From a checkpoint of a small mixture-of-experts model trained on Wikipedia: width 256, 12002 steps.
Below are experts of layer 4 (counted from 0) of a mixture-of-experts language model. Rows are named router (the router's row for the expert), down (a neuron's output weights, with its number) and show model dimensions 128-255. Each number is 50 + 10 x the weight over its row's rms, rounded and kept within 0 to 99.
After each expert's rows: "comes before" lists some tokens at least twice as common just after its tokens as in all text. This comes from a sample of Wikipedia text that the model never trained on. Tokens count by the router's weight.

# expert 3
router:34 46 46 43 63 42 54 56 60 62 32 51 71 53 51 46 56 42 50 23 55 39 38 55 42 42 45 34 64 24 54 55 52 49 47 52 53 68 45 29 47 41 57 41 47 59 49 63 54 50 55 53 42 58 51 73 43 47 56 29 57 52 40 55 48 51 48 42 64 42 50 59 44 37 38 32 55 36 60 61 55 53 51 50 54 57 44 54 51 52 44 51 40 62 76 41 54 55 49 49 50 51 57 44 37 55 62 52 52 59 51 42 58 45 47 55 35 67 40 51 54 43 48 28 69 52 48 45
down1:45 74 58 51 57 72 53 49 44 69 43 56 41 35 51 55 47 50 42 56 41 70 53 38 53 48 44 69 47 57 56 57 41 40 60 54 40 51 41 54 47 39 74 41 63 53 47 44 37 59 37 57 52 40 50 57 40 40 48 78 51 47 53 49 42 52 42 48 60 61 57 54 53 46 57 56 55 50 64 64 58 50 53 65 42 50 31 47 43 29 42 64 63 62 67 57 39 55 67 41 55 44 58 35 49 70 39 52 62 33 56 42 48 52 42 59 56 51 54 60 57 41 38 45 45 48 46 42
down2:42 62 44 51 53 51 38 52 60 58 52 40 65 57 44 66 43 41 55 50 67 59 38 48 46 65 42 64 43 70 52 58 38 47 61 32 59 49 79 70 52 35 56 44 55 43 45 46 63 52 59 55 37 47 61 51 62 58 51 42 43 36 41 53 45 42 55 43 65 46 48 47 61 44 43 46 59 48 37 46 52 52 37 70 55 49 81 57 60 61 52 42 68 53 52 51 43 64 60 59 66 49 81 41 38 46 51 55 57 49 58 50 55 47 40 45 45 60 52 31 39 48 68 55 48 43 55 48
down3:53 42 37 40 41 40 62 59 57 53 57 66 50 62 56 45 68 42 58 61 44 63 46 43 61 53 54 54 54 43 40 69 49 51 30 50 44 54 75 61 70 50 65 54 73 55 53 40 56 63 62 42 58 40 48 44 41 62 59 41 37 59 59 49 38 69 52 53 59 54 39 46 53 47 34 47 49 39 48 52 70 53 55 77 44 48 50 44 51 51 62 50 58 44 60 65 58 65 34 42 47 35 62 33 55 43 62 35 56 49 50 68 63 55 64 67 50 66 51 39 58 43 56 45 46 39 42 60
down4:30 35 55 48 61 40 51 71 35 48 52 38 44 35 48 41 33 55 26 53 44 61 46 52 20 27 43 56 54 44 30 72 56 51 45 49 54 47 39 51 48 39 49 41 45 39 51 61 52 48 40 53 50 53 47 53 47 63 64 44 36 53 40 59 55 50 52 64 48 55 37 57 38 46 40 56 72 53 55 27 55 57 63 51 59 50 48 42 48 63 56 45 71 42 44 25 35 38 38 56 48 41 38 49 50 68 49 59 45 63 55 44 39 53 63 61 59 55 40 39 56 69 48 47 37 42 70 57
down5:48 50 48 51 38 58 23 42 48 52 53 53 53 48 41 51 50 42 46 61 62 46 64 27 49 49 41 51 58 50 47 48 48 54 39 40 45 32 51 58 43 41 55 59 48 76 61 39 40 53 38 54 58 59 64 31 46 26 53 57 35 39 61 41 43 47 31 40 59 52 68 49 55 52 72 48 45 64 62 39 42 47 58 41 53 53 44 51 35 34 52 61 17 53 43 52 60 44 60 55 38 48 41 47 31 63 51 43 44 59 47 52 48 35 33 39 57 29 47 57 46 55 60 51 43 46 76 51
down6:51 57 57 52 45 47 72 43 52 69 42 43 47 67 71 49 57 69 57 42 54 50 33 44 50 46 25 46 56 61 29 48 55 46 67 70 46 66 40 54 59 49 50 58 57 54 57 59 60 45 55 45 56 63 41 48 56 61 39 35 45 58 48 39 32 51 46 51 57 59 42 50 48 66 63 30 68 56 63 51 33 41 59 48 49 59 49 28 46 57 51 47 53 46 45 46 37 61 64 30 62 61 29 64 35 54 52 61 43 66 48 49 61 38 45 50 60 62 52 44 66 50 41 50 47 41 48 57
down7:28 35 52 55 43 36 43 54 42 52 47 61 64 51 43 45 72 36 54 49 56 52 42 60 40 57 44 58 54 56 67 45 52 70 52 55 37 58 49 48 41 43 48 52 47 51 57 37 44 58 55 41 31 53 67 62 50 49 49 48 46 48 44 46 58 50 49 53 45 48 61 52 50 63 53 62 51 55 72 39 39 47 73 66 55 63 64 46 67 63 39 38 28 52 50 35 63 50 45 57 52 59 42 52 49 67 50 68 51 43 37 36 25 63 33 52 64 66 48 33 42 51 57 53 42 56 35 53
down8:62 55 59 51 65 46 42 58 70 51 50 51 62 71 65 50 35 46 61 41 45 45 66 36 51 30 55 36 58 48 65 44 52 38 37 40 63 29 62 49 64 38 55 48 37 75 49 49 57 56 62 50 56 45 62 46 41 37 39 42 49 48 51 51 48 34 46 51 46 36 65 65 51 55 64 43 53 56 55 60 62 54 44 61 45 44 55 62 43 40 45 36 43 73 44 45 71 55 45 57 50 55 53 60 37 70 31 50 39 30 30 57 51 37 43 45 42 44 53 63 46 52 52 39 48 56 66 53
down9:32 40 57 46 66 62 52 49 52 31 44 53 44 53 46 59 63 48 53 45 56 52 47 45 44 58 57 42 50 56 45 52 61 50 43 48 65 28 41 47 50 37 32 65 43 56 31 26 58 52 49 41 63 39 61 48 47 55 35 59 29 49 59 43 73 55 50 42 68 55 54 58 54 50 69 57 49 50 45 37 63 58 43 40 46 50 67 59 46 72 63 41 22 54 52 55 37 64 60 59 51 48 52 46 41 52 53 73 40 21 62 65 58 50 44 43 41 51 73 52 52 59 46 47 48 41 51 55
down10:69 49 36 59 52 39 60 44 69 45 66 70 42 56 58 46 77 31 49 44 72 40 47 41 52 57 54 65 49 72 41 42 66 57 59 48 47 50 48 41 63 43 39 58 65 39 43 61 38 57 34 55 65 50 69 37 46 42 50 55 59 63 42 53 52 53 60 66 59 43 26 31 53 42 31 52 58 64 58 48 40 55 56 51 43 67 76 41 60 53 47 53 49 51 35 55 54 54 61 52 34 49 44 52 48 55 66 55 60 36 46 48 43 40 58 18 56 40 49 72 40 40 58 43 55 64 56 45
comes before: " to", " of", " in", " by", " and", " for"

# expert 4
router:42 59 38 49 45 33 64 45 59 56 48 55 37 59 55 72 66 38 58 66 50 41 38 46 38 46 56 52 53 46 51 47 46 40 54 55 49 46 58 34 48 42 59 44 49 66 61 52 33 45 57 37 36 65 49 52 41 63 53 50 46 58 48 43 48 49 42 44 59 52 54 51 57 36 25 40 40 50 46 46 58 57 42 35 46 70 42 42 57 55 50 63 48 54 74 36 40 51 62 51 57 41 53 49 47 65 64 48 40 42 47 59 61 53 52 66 40 37 43 50 41 61 40 42 66 48 47 55
down1:44 57 51 48 44 37 42 30 69 82 49 51 36 50 48 50 34 53 37 58 48 59 52 53 50 46 57 57 58 41 56 40 47 44 59 50 63 36 59 48 53 49 53 50 69 51 57 43 51 58 59 58 42 44 22 46 53 73 50 50 66 53 40 43 41 37 40 54 60 58 64 68 50 56 46 48 40 52 42 44 57 79 54 54 29 50 34 70 38 54 39 56 53 57 66 61 67 64 61 29 45 32 41 46 64 55 49 41 52 41 46 44 40 41 50 38 58 25 54 71 49 35 49 61 55 71 42 56
down2:54 56 52 54 43 28 40 50 43 42 39 35 53 46 37 49 36 41 50 49 63 32 47 56 66 44 30 49 44 50 61 39 53 48 54 57 44 58 65 55 46 57 54 33 56 51 44 55 44 58 66 47 53 60 60 38 40 41 37 43 39 55 43 45 37 63 50 58 49 44 50 67 61 37 39 45 63 49 39 42 40 57 72 43 45 38 50 50 44 59 35 56 75 51 58 64 55 50 46 51 54 43 49 48 42 47 41 48 70 62 48 58 33 59 37 45 65 63 55 32 37 44 58 53 59 74 37 39
down3:36 40 42 52 61 37 38 52 53 47 56 59 64 56 52 37 74 66 52 41 51 39 46 25 36 65 66 33 42 43 55 53 39 41 36 50 49 63 56 63 36 60 55 57 49 53 43 45 43 47 41 28 47 70 55 30 40 37 40 44 34 31 37 60 50 46 41 41 56 39 47 40 49 50 66 53 61 48 35 62 72 54 45 37 64 57 39 40 52 59 46 36 36 55 44 66 38 55 38 46 38 49 44 39 48 33 54 44 54 43 45 56 54 31 42 67 50 53 43 48 37 49 46 39 35 52 50 50
down4:33 64 55 39 44 46 51 41 64 49 47 46 55 61 36 52 44 46 59 77 66 59 58 28 42 54 42 58 58 40 54 48 47 54 34 56 52 34 39 53 58 53 48 66 43 38 44 47 69 54 43 29 46 56 48 59 42 46 48 32 39 54 52 53 43 56 58 47 49 59 57 60 61 50 44 59 55 52 56 64 40 42 56 52 63 47 66 58 39 75 56 43 47 55 38 56 39 48 43 55 59 50 43 53 57 43 59 42 50 37 54 51 46 64 71 53 41 59 62 43 50 56 61 50 66 61 41 46
down5:50 53 51 46 64 51 50 48 45 39 44 37 51 50 62 16 49 54 58 53 51 59 59 65 58 44 46 24 27 41 51 49 48 48 35 44 51 70 51 57 57 50 64 22 53 52 22 52 55 42 53 58 59 60 37 42 45 49 48 48 60 39 66 48 40 56 43 58 46 52 50 62 40 70 61 45 43 61 51 57 47 36 63 57 47 44 55 48 39 50 47 37 37 59 47 34 66 43 42 47 50 57 46 52 41 43 73 50 56 61 43 62 60 54 51 34 52 73 58 42 60 43 43 55 55 55 51 32
down6:45 42 76 69 41 56 64 52 45 53 42 38 29 55 47 40 57 57 57 59 47 68 38 56 61 56 38 55 64 41 41 64 49 47 44 36 33 64 56 59 50 65 51 46 54 51 54 57 66 48 38 59 61 55 45 54 55 35 49 65 46 36 45 41 36 59 54 51 42 57 50 54 39 35 42 38 41 51 41 39 63 37 41 50 45 32 53 57 64 52 69 59 25 50 58 51 52 62 62 52 46 44 54 71 70 39 58 65 53 46 39 57 50 49 48 53 59 60 69 55 60 47 51 60 54 61 47 41
down7:48 73 58 67 62 68 45 38 52 54 33 32 61 50 67 52 63 43 38 41 37 41 63 55 54 46 40 58 44 63 64 60 50 47 48 43 63 67 50 47 67 49 43 23 58 56 53 47 56 48 42 47 68 57 40 49 54 56 67 42 53 40 58 57 49 56 58 60 51 42 35 45 37 63 53 43 63 65 56 61 46 63 58 42 43 58 36 48 45 50 44 53 62 35 61 62 43 31 47 36 60 52 50 54 58 54 54 52 66 34 58 49 33 63 64 70 33 26 55 48 55 55 49 51 40 67 51 44
down8:36 40 30 36 44 56 30 55 42 54 40 30 45 44 55 47 65 65 34 44 50 45 77 46 49 53 50 42 60 57 39 67 41 48 37 60 47 54 50 65 53 39 48 38 30 65 59 47 52 37 62 69 52 52 54 47 38 36 68 57 65 56 59 45 76 58 57 39 59 51 50 46 40 40 57 40 41 38 42 74 62 57 47 66 61 44 45 61 55 54 48 37 48 56 53 54 41 48 50 58 41 39 37 53 30 56 40 45 52 43 46 43 60 29 44 42 56 55 56 46 38 29 37 52 52 43 62 62
down9:48 31 49 72 60 37 33 73 39 44 53 52 48 58 48 42 40 60 55 62 61 48 62 48 53 74 48 37 52 51 44 45 43 53 63 59 40 44 54 42 42 59 66 58 44 43 49 58 59 47 41 42 42 48 63 51 42 25 58 55 53 52 37 58 40 33 64 40 55 60 50 52 59 67 38 43 57 45 54 44 42 69 53 38 31 45 47 55 45 42 43 51 53 56 68 43 29 25 49 43 65 51 63 58 70 61 54 59 49 40 49 41 49 47 64 51 49 39 68 41 53 38 53 40 44 35 50 45
down10:54 38 58 43 36 60 45 56 51 57 54 48 28 47 35 59 57 53 43 41 47 58 61 40 54 37 50 61 57 60 50 51 43 61 55 57 64 59 47 38 46 50 38 54 60 52 61 45 69 59 53 61 57 55 60 51 63 63 54 36 74 75 48 59 49 53 42 66 59 75 43 55 42 50 32 53 60 48 64 50 47 40 56 42 46 36 61 62 38 50 52 52 69 35 53 39 72 63 55 31 33 41 36 53 44 50 56 47 39 50 45 63 46 52 65 69 41 57 37 39 65 56 49 46 48 37 51 53
comes before: " and", ",", ".", " of", " in", "'s"

# expert 1
router:46 59 53 58 66 66 50 47 52 65 51 57 45 45 54 24 49 53 49 34 53 44 47 59 50 34 59 34 57 49 42 57 60 58 47 42 47 52 59 27 49 55 32 34 53 55 50 56 58 58 58 49 60 28 60 61 54 62 65 65 41 38 54 51 62 33 50 66 62 59 49 46 49 65 49 59 58 46 39 51 55 61 27 47 85 44 53 45 54 50 46 55 59 43 47 48 52 58 59 58 46 61 67 48 53 43 48 57 51 55 34 47 57 46 49 59 59 49 41 47 44 43 59 31 34 39 43 60
down1:46 52 53 50 59 60 57 31 29 24 59 32 58 46 54 57 62 57 64 43 46 43 52 51 45 52 40 49 46 63 56 57 31 32 37 42 50 55 52 68 59 40 61 39 65 56 70 63 61 55 54 43 46 44 59 58 57 46 31 69 54 35 45 54 39 34 38 46 55 68 42 50 64 48 47 45 53 58 38 46 49 71 62 56 56 72 44 57 61 46 58 48 35 57 48 44 36 58 42 58 45 54 36 43 55 55 47 29 42 42 48 50 41 54 58 56 34 52 67 34 49 44 40 50 48 56 42 64
down2:31 53 53 57 40 39 70 47 55 44 39 53 57 54 49 66 46 67 43 42 65 64 38 56 36 38 56 57 37 43 39 55 70 73 51 40 51 33 57 55 47 39 54 41 61 69 68 58 56 58 48 40 45 40 35 60 49 64 30 46 40 49 37 51 52 52 46 34 58 64 40 43 46 58 59 51 42 60 49 52 57 38 55 39 48 43 43 53 47 55 81 59 37 43 48 51 49 59 45 63 69 34 38 64 54 52 59 61 54 64 56 37 41 55 44 37 37 66 56 51 40 41 33 50 57 45 50 42
down3:39 38 51 52 60 43 52 74 39 35 51 39 59 58 47 79 55 38 49 47 59 63 63 53 60 59 35 52 53 46 37 44 58 55 46 53 45 50 52 43 45 59 51 51 48 37 38 51 39 30 37 37 40 46 39 47 33 77 30 46 60 61 48 51 46 47 48 57 38 58 50 44 42 53 51 64 45 43 39 47 32 47 59 61 40 46 38 56 64 44 58 53 58 46 56 53 45 77 34 56 41 49 34 47 75 48 51 79 45 42 50 55 52 55 34 35 34 36 40 59 62 42 41 59 41 66 45 44
down4:39 74 56 47 52 64 46 50 46 51 51 43 31 34 55 42 56 65 64 38 40 56 55 41 44 48 50 60 51 57 44 48 56 52 48 43 44 41 53 53 59 56 44 41 51 63 58 65 48 74 48 55 46 46 45 54 53 50 66 49 54 66 62 60 46 62 53 52 41 49 53 50 53 50 24 46 46 47 42 41 44 46 51 49 54 53 60 58 35 41 34 39 32 24 52 54 38 41 59 60 36 54 55 49 58 47 67 49 44 46 58 47 56 49 64 56 49 40 65 57 41 52 55 42 43 59 43 73
down5:66 41 41 57 60 36 56 64 43 48 49 58 47 35 52 55 51 36 80 63 66 62 51 27 43 39 55 47 53 47 51 58 60 61 31 46 76 48 50 68 48 37 60 61 50 42 53 39 52 64 57 28 55 25 48 58 37 46 60 64 67 42 46 62 58 35 60 59 50 44 67 55 58 47 43 40 55 58 44 63 50 44 49 58 63 58 45 49 35 57 39 59 61 44 50 31 37 46 44 54 56 64 51 50 57 41 58 62 33 43 47 53 41 43 43 54 33 42 40 46 48 46 34 51 66 39 53 44
down6:67 42 44 48 54 47 54 46 65 57 54 47 60 45 57 44 34 44 58 50 47 65 36 39 58 52 58 40 55 53 51 49 60 48 64 46 36 78 45 53 64 61 50 46 53 53 63 52 48 60 43 48 43 54 61 54 62 41 36 44 59 47 52 54 53 49 72 54 63 64 44 39 44 48 48 51 60 56 55 47 50 54 46 46 61 42 58 48 43 57 38 25 47 50 68 63 31 45 29 40 57 56 46 57 57 42 48 51 40 42 50 52 46 47 54 52 64 53 57 64 48 41 33 50 46 56 35 40
down7:63 62 59 40 45 67 50 53 50 52 50 29 58 56 62 43 52 59 59 46 42 59 39 46 49 43 50 57 52 60 52 49 65 49 35 51 41 36 56 53 50 47 49 44 51 70 54 59 36 42 47 54 62 73 46 32 58 49 41 41 63 50 64 69 46 48 53 49 64 53 48 55 37 41 54 63 55 60 43 34 48 51 50 39 46 52 49 38 39 44 57 56 76 55 64 43 55 47 50 48 55 52 52 52 59 59 51 31 66 42 53 46 50 27 52 49 49 59 53 48 35 34 53 45 37 60 53 68
down8:54 57 53 49 54 52 48 64 52 38 61 45 45 74 50 63 59 61 43 57 58 60 51 55 35 52 40 47 33 54 36 43 51 54 55 44 45 43 61 48 62 48 37 38 47 37 60 66 44 39 39 58 45 50 61 49 56 43 58 55 42 59 53 57 45 59 41 53 59 44 61 55 44 54 50 55 20 54 60 51 43 46 34 53 37 48 61 60 44 72 66 42 46 39 44 45 62 54 46 23 46 52 76 56 47 59 59 40 50 43 59 38 46 55 57 68 65 68 55 41 59 40 31 44 43 50 55 47
down9:49 49 53 49 54 33 51 54 59 16 49 59 47 48 63 26 55 46 35 35 50 44 49 52 60 28 35 53 35 47 38 31 56 40 46 39 36 53 69 49 41 56 46 51 45 56 49 51 42 62 42 47 60 52 60 62 71 55 35 52 48 44 38 53 44 38 45 45 38 45 49 49 49 41 66 46 54 65 45 40 57 43 40 36 75 55 60 50 29 46 52 47 35 47 61 43 52 45 35 57 57 27 51 43 36 33 45 39 55 46 46 56 55 48 40 42 47 47 37 44 38 63 68 41 57 27 49 41
down10:59 45 55 64 46 59 46 63 39 43 62 45 52 48 57 63 34 52 43 50 51 56 37 60 55 52 48 61 57 60 46 37 44 44 36 46 60 63 36 33 50 44 40 32 48 43 44 50 66 56 59 58 38 46 56 50 59 65 36 65 52 36 68 50 44 65 43 36 49 51 58 47 51 42 73 45 48 34 55 55 38 55 43 48 40 54 59 62 50 49 38 51 67 65 64 65 53 54 55 60 44 47 47 64 71 45 56 53 46 47 44 38 44 40 40 40 60 29 55 64 52 39 59 60 45 46 44 36
comes before: "\n", " ", " The", " 0", " 1", " In"

# expert 0
router:35 46 41 49 70 54 53 61 45 57 38 56 65 57 51 65 39 49 49 62 46 38 43 42 61 39 58 35 63 43 51 41 41 58 50 58 38 65 42 41 44 59 39 48 44 46 43 56 48 53 60 42 47 48 40 53 50 51 58 48 43 53 43 38 59 34 41 44 53 55 45 45 63 35 47 62 52 39 50 56 55 65 53 42 46 52 45 61 57 42 54 59 53 59 41 48 57 41 58 44 46 49 58 61 72 57 62 44 49 51 60 39 51 56 58 36 37 65 38 40 48 48 42 64 75 55 39 45
down1:42 48 55 66 52 50 72 60 63 56 48 57 53 56 76 45 62 43 48 38 54 38 46 39 55 43 45 62 36 62 57 49 56 54 69 60 61 46 50 34 62 27 56 44 47 63 39 57 42 30 56 70 50 45 56 54 55 55 37 59 43 41 63 54 30 49 30 50 57 63 37 45 26 67 38 57 46 33 47 49 60 54 60 48 57 53 35 34 64 44 52 43 53 51 75 38 25 61 58 54 61 43 53 49 55 54 48 44 40 46 69 28 58 40 52 47 50 59 45 48 55 55 46 56 42 40 48 66
down2:61 61 62 40 41 54 74 53 52 58 47 47 45 41 31 58 55 40 42 52 52 48 61 32 63 49 50 57 55 63 62 48 42 55 57 41 49 45 44 47 36 49 50 39 46 43 50 55 46 54 70 38 53 39 65 51 36 57 68 34 46 35 57 42 54 39 54 37 47 65 45 35 56 32 50 69 70 53 34 66 46 51 53 56 53 49 56 43 36 58 52 32 74 59 52 66 50 52 58 36 46 47 35 64 49 48 38 52 30 36 44 45 43 55 65 51 30 55 39 42 48 67 50 63 51 48 45 51
down3:59 54 46 61 59 43 63 36 19 38 54 54 44 61 44 62 25 29 61 65 42 34 53 54 46 48 35 36 38 40 36 50 62 34 51 54 65 38 57 46 65 46 55 30 52 77 43 63 44 67 66 55 55 41 54 68 39 57 47 40 36 61 52 44 53 34 48 45 42 47 41 34 48 48 63 48 47 68 50 63 46 63 50 39 70 52 61 52 50 46 61 37 67 45 58 54 47 59 55 44 48 50 43 42 58 39 47 50 45 53 51 39 39 47 46 50 66 55 35 45 48 64 63 38 33 53 39 52
down4:43 33 54 41 47 45 67 31 38 37 13 34 48 56 63 41 52 46 51 56 41 33 36 67 60 55 41 59 48 36 47 46 53 55 39 59 66 46 63 48 59 36 53 34 54 60 55 36 57 48 47 48 44 60 43 42 49 42 44 50 47 54 62 41 53 63 54 60 44 79 55 40 42 65 37 58 49 31 61 54 33 49 66 48 62 40 47 55 37 49 51 50 39 59 42 51 46 57 41 51 62 48 42 52 58 71 34 45 49 40 59 49 56 49 27 33 50 38 48 57 52 57 63 45 52 56 25 44
down5:39 44 49 61 50 42 50 54 36 42 50 33 69 46 46 38 57 51 46 41 58 50 53 50 48 34 73 55 31 50 70 56 48 52 37 34 42 61 40 37 55 68 46 45 54 40 34 51 56 31 45 38 71 62 56 46 48 52 59 30 52 57 60 42 47 52 46 32 51 39 47 58 58 69 27 56 66 64 54 45 50 40 54 57 42 47 65 58 55 53 60 50 72 43 57 58 48 54 50 69 58 34 35 69 53 53 62 66 46 61 59 48 56 48 43 43 66 37 61 57 57 63 38 52 54 48 45 53
down6:53 47 59 50 46 47 58 37 43 43 48 46 53 50 64 62 64 48 46 48 46 38 61 31 63 34 53 46 66 45 51 30 61 28 48 51 64 37 65 63 53 44 36 67 55 59 49 39 41 45 63 43 48 47 29 46 28 41 50 58 47 62 56 48 39 40 52 56 53 61 37 59 38 27 56 50 60 52 45 77 65 50 42 56 53 63 32 46 44 50 55 28 51 44 39 51 66 43 61 60 54 46 61 56 45 41 38 53 38 59 55 62 37 55 76 47 71 53 57 44 51 45 41 33 52 47 42 45
down7:68 53 40 50 58 64 27 70 59 46 59 49 67 40 46 41 54 29 49 37 54 47 45 49 51 37 61 41 57 44 47 47 58 54 63 41 55 47 45 34 62 59 40 47 42 57 26 38 43 52 61 47 52 55 52 46 47 45 56 43 49 57 65 49 36 68 53 42 64 56 42 54 47 44 54 55 45 42 58 45 47 46 55 66 40 61 55 42 68 69 54 56 44 63 52 56 42 60 35 41 38 61 26 38 36 31 64 70 51 57 38 52 48 47 50 67 48 65 43 42 61 36 40 49 37 46 71 65
down8:61 55 50 35 21 49 59 54 57 57 53 68 40 54 67 56 57 49 60 44 29 57 53 67 51 62 69 53 37 28 35 49 43 63 58 54 57 55 49 53 56 49 47 73 46 44 59 54 45 59 48 64 60 67 56 62 49 46 56 40 43 44 54 59 54 47 43 55 50 30 41 42 59 43 42 43 21 57 30 59 45 61 40 46 45 36 56 60 48 60 60 51 39 50 65 50 39 48 51 45 52 54 68 33 34 42 51 53 61 44 44 48 52 53 30 42 44 46 46 61 34 43 30 47 42 70 49 40
down9:64 48 40 51 45 51 41 59 49 50 49 63 63 55 39 53 47 45 48 61 60 66 16 52 61 46 47 58 42 45 57 48 50 50 47 47 39 66 45 47 40 58 54 46 60 50 38 39 50 28 59 39 48 53 46 36 43 50 64 57 27 36 38 41 61 65 58 52 50 49 45 42 44 46 56 69 61 53 58 48 55 48 36 37 46 44 52 44 64 43 44 53 75 41 35 46 56 46 53 47 45 32 54 66 48 45 52 74 42 49 56 35 55 61 50 53 43 47 43 43 44 50 38 61 53 50 52 43
down10:57 47 53 60 49 58 49 61 69 55 36 58 55 27 48 44 36 47 52 50 59 53 56 40 60 45 46 31 33 47 57 59 54 42 32 39 35 55 55 56 42 53 49 44 58 58 45 42 55 42 66 42 34 55 47 62 50 40 43 44 67 64 40 57 49 53 19 74 55 51 43 44 48 58 40 52 56 55 50 57 63 54 61 53 44 64 27 45 52 46 57 45 62 24 69 56 55 42 58 36 53 65 54 44 62 29 52 53 41 49 62 30 38 77 54 44 53 34 38 73 59 48 54 62 57 54 44 44
comes before: " |", ";", " was", "–2", " he", "–0"

# expert 8
router:44 46 54 46 38 67 41 43 37 43 58 50 42 49 46 43 47 39 42 31 51 57 56 44 54 63 37 53 39 57 47 53 40 51 54 53 80 35 59 63 51 44 52 56 30 43 61 56 65 45 53 52 49 56 50 54 58 51 47 50 44 33 46 54 51 57 35 36 43 42 53 49 40 65 59 50 51 57 47 68 41 19 52 66 36 42 50 49 55 38 58 38 52 58 51 44 39 63 50 60 43 59 52 40 42 33 64 50 59 55 42 60 53 44 51 47 67 27 60 52 43 41 69 46 42 44 61 40
down1:40 43 54 34 54 46 54 40 52 66 44 33 40 54 43 49 47 33 52 38 52 72 63 54 34 56 71 63 59 42 43 45 50 53 65 34 62 44 55 45 58 45 43 43 51 46 56 67 35 60 39 60 50 35 45 41 38 67 41 54 53 48 62 44 63 58 54 48 46 56 55 31 38 74 52 41 40 42 47 36 53 60 49 46 45 41 42 43 45 49 65 44 54 66 50 55 61 50 75 38 43 56 48 69 51 40 65 47 52 32 48 55 68 48 57 36 40 69 60 44 63 65 62 44 48 50 51 29
down2:47 57 39 51 57 43 64 49 46 65 70 54 56 36 57 53 46 28 41 29 51 56 70 60 57 46 53 51 51 53 38 51 40 51 56 67 47 50 58 57 44 54 60 55 58 50 68 64 50 27 37 64 57 38 31 22 60 53 52 45 58 49 50 40 41 52 54 55 40 54 56 41 44 44 69 52 45 36 49 49 43 43 57 46 26 47 32 40 78 50 36 49 41 40 37 53 39 42 45 40 65 48 69 46 49 44 56 48 44 54 52 40 49 50 58 61 53 48 40 38 66 46 49 51 50 21 54 48
down3:52 35 57 52 61 53 50 66 44 61 45 38 35 55 68 46 56 54 54 56 36 52 58 47 37 49 49 60 52 50 58 22 39 47 48 36 49 49 63 52 35 42 19 56 67 47 47 74 56 65 54 53 32 47 36 56 38 65 47 40 66 58 52 41 48 72 43 61 50 61 48 43 37 58 55 54 44 47 31 56 54 40 69 33 45 35 71 67 42 53 54 38 37 47 34 50 43 54 51 39 46 68 41 57 53 47 52 56 44 66 58 67 53 63 48 53 55 41 43 42 57 52 37 35 46 44 54 65
down4:40 46 29 51 37 54 66 47 55 51 48 40 50 26 46 58 45 48 36 42 61 60 50 36 47 66 41 56 42 57 45 47 42 48 73 53 31 52 53 38 51 56 66 49 52 54 41 33 34 65 48 56 46 42 69 58 53 55 49 48 48 36 40 54 40 47 55 58 51 61 42 49 41 51 37 41 49 55 41 42 36 61 30 38 72 54 50 53 53 57 42 42 39 66 29 70 43 60 51 62 64 50 47 50 45 57 54 26 42 53 48 56 46 27 38 46 36 34 56 54 48 63 56 68 44 55 43 46
down5:48 55 58 36 53 33 42 58 57 64 55 38 67 51 52 60 53 56 64 58 57 63 50 58 39 61 46 43 44 58 42 52 57 52 39 61 62 57 69 60 60 30 41 46 61 53 39 35 50 41 56 50 70 55 60 67 57 47 41 57 51 48 37 37 31 61 60 60 43 42 51 51 54 56 45 36 48 44 40 55 50 67 53 42 39 43 50 71 54 63 44 45 55 56 42 44 49 57 72 43 49 50 42 62 65 38 54 52 48 43 44 44 35 28 48 41 25 43 65 69 56 57 55 56 57 37 54 48
down6:50 46 46 46 48 42 58 60 55 58 53 40 48 44 41 54 50 62 73 43 45 38 62 50 59 61 54 35 56 55 64 42 51 58 55 49 48 47 42 51 46 29 54 53 61 49 42 41 41 57 60 55 59 39 42 54 69 50 36 32 51 68 61 50 39 49 59 42 51 47 39 43 48 43 56 53 52 55 41 43 38 49 19 54 62 50 51 57 75 56 46 67 39 61 57 54 50 38 38 49 46 70 54 55 64 58 56 48 34 54 57 47 43 56 54 61 49 59 44 47 65 61 60 47 44 53 58 63
down7:69 46 61 62 62 52 52 35 60 59 31 38 52 48 43 62 59 65 55 55 67 46 61 57 54 43 27 21 52 51 46 38 53 54 62 47 40 57 53 55 57 44 42 53 23 49 43 51 58 43 63 53 39 36 40 39 49 36 53 49 46 54 42 53 38 45 45 49 50 60 47 36 60 37 65 34 43 33 57 49 46 43 39 46 59 50 58 55 66 44 58 45 54 61 41 48 41 37 43 41 48 42 51 62 47 61 72 55 59 36 56 52 48 35 42 59 47 53 55 58 66 46 40 58 26 58 52 60
down8:74 51 59 39 40 47 61 54 29 36 62 56 57 48 62 51 37 56 68 48 61 58 44 66 56 53 53 44 39 60 50 51 39 64 50 62 62 49 50 62 56 42 44 63 48 60 47 57 57 42 69 43 52 49 51 60 37 50 36 43 35 45 47 50 48 32 58 59 59 71 43 45 55 75 62 43 23 65 54 64 65 13 54 38 46 47 66 62 49 40 51 48 71 46 48 37 59 68 33 41 41 58 53 45 58 51 47 40 45 61 47 40 62 52 50 52 48 55 56 41 37 46 67 44 51 48 48 51
down9:58 33 49 47 69 44 45 58 39 40 45 48 51 51 33 52 45 52 66 47 51 50 50 36 50 68 66 43 48 73 49 47 66 56 37 48 50 52 59 45 56 55 45 68 51 44 58 41 49 45 47 46 60 59 51 41 49 64 53 38 48 48 53 54 59 32 65 71 48 46 44 66 46 62 56 57 62 50 60 27 41 40 37 42 50 59 57 41 55 43 56 49 60 56 52 51 46 37 29 62 32 41 50 61 37 59 48 56 43 49 64 56 53 56 55 41 37 62 41 35 59 56 49 62 44 51 48 58
down10:53 52 64 37 46 41 56 67 45 49 43 57 43 47 49 44 42 56 58 30 56 49 33 32 48 50 66 55 57 47 38 46 54 58 46 59 45 44 51 49 40 56 56 44 49 69 46 59 56 49 37 61 48 57 41 49 49 45 67 53 61 63 64 32 54 54 56 44 34 51 61 59 58 64 49 53 69 63 32 31 69 53 39 42 46 49 65 55 40 49 57 64 50 64 31 59 57 53 52 47 54 47 34 48 70 62 39 30 60 53 42 49 51 40 52 59 59 64 51 43 42 48 41 68 73 41 60 58
comes before: "-", "|", "\n", "The", "===", "In"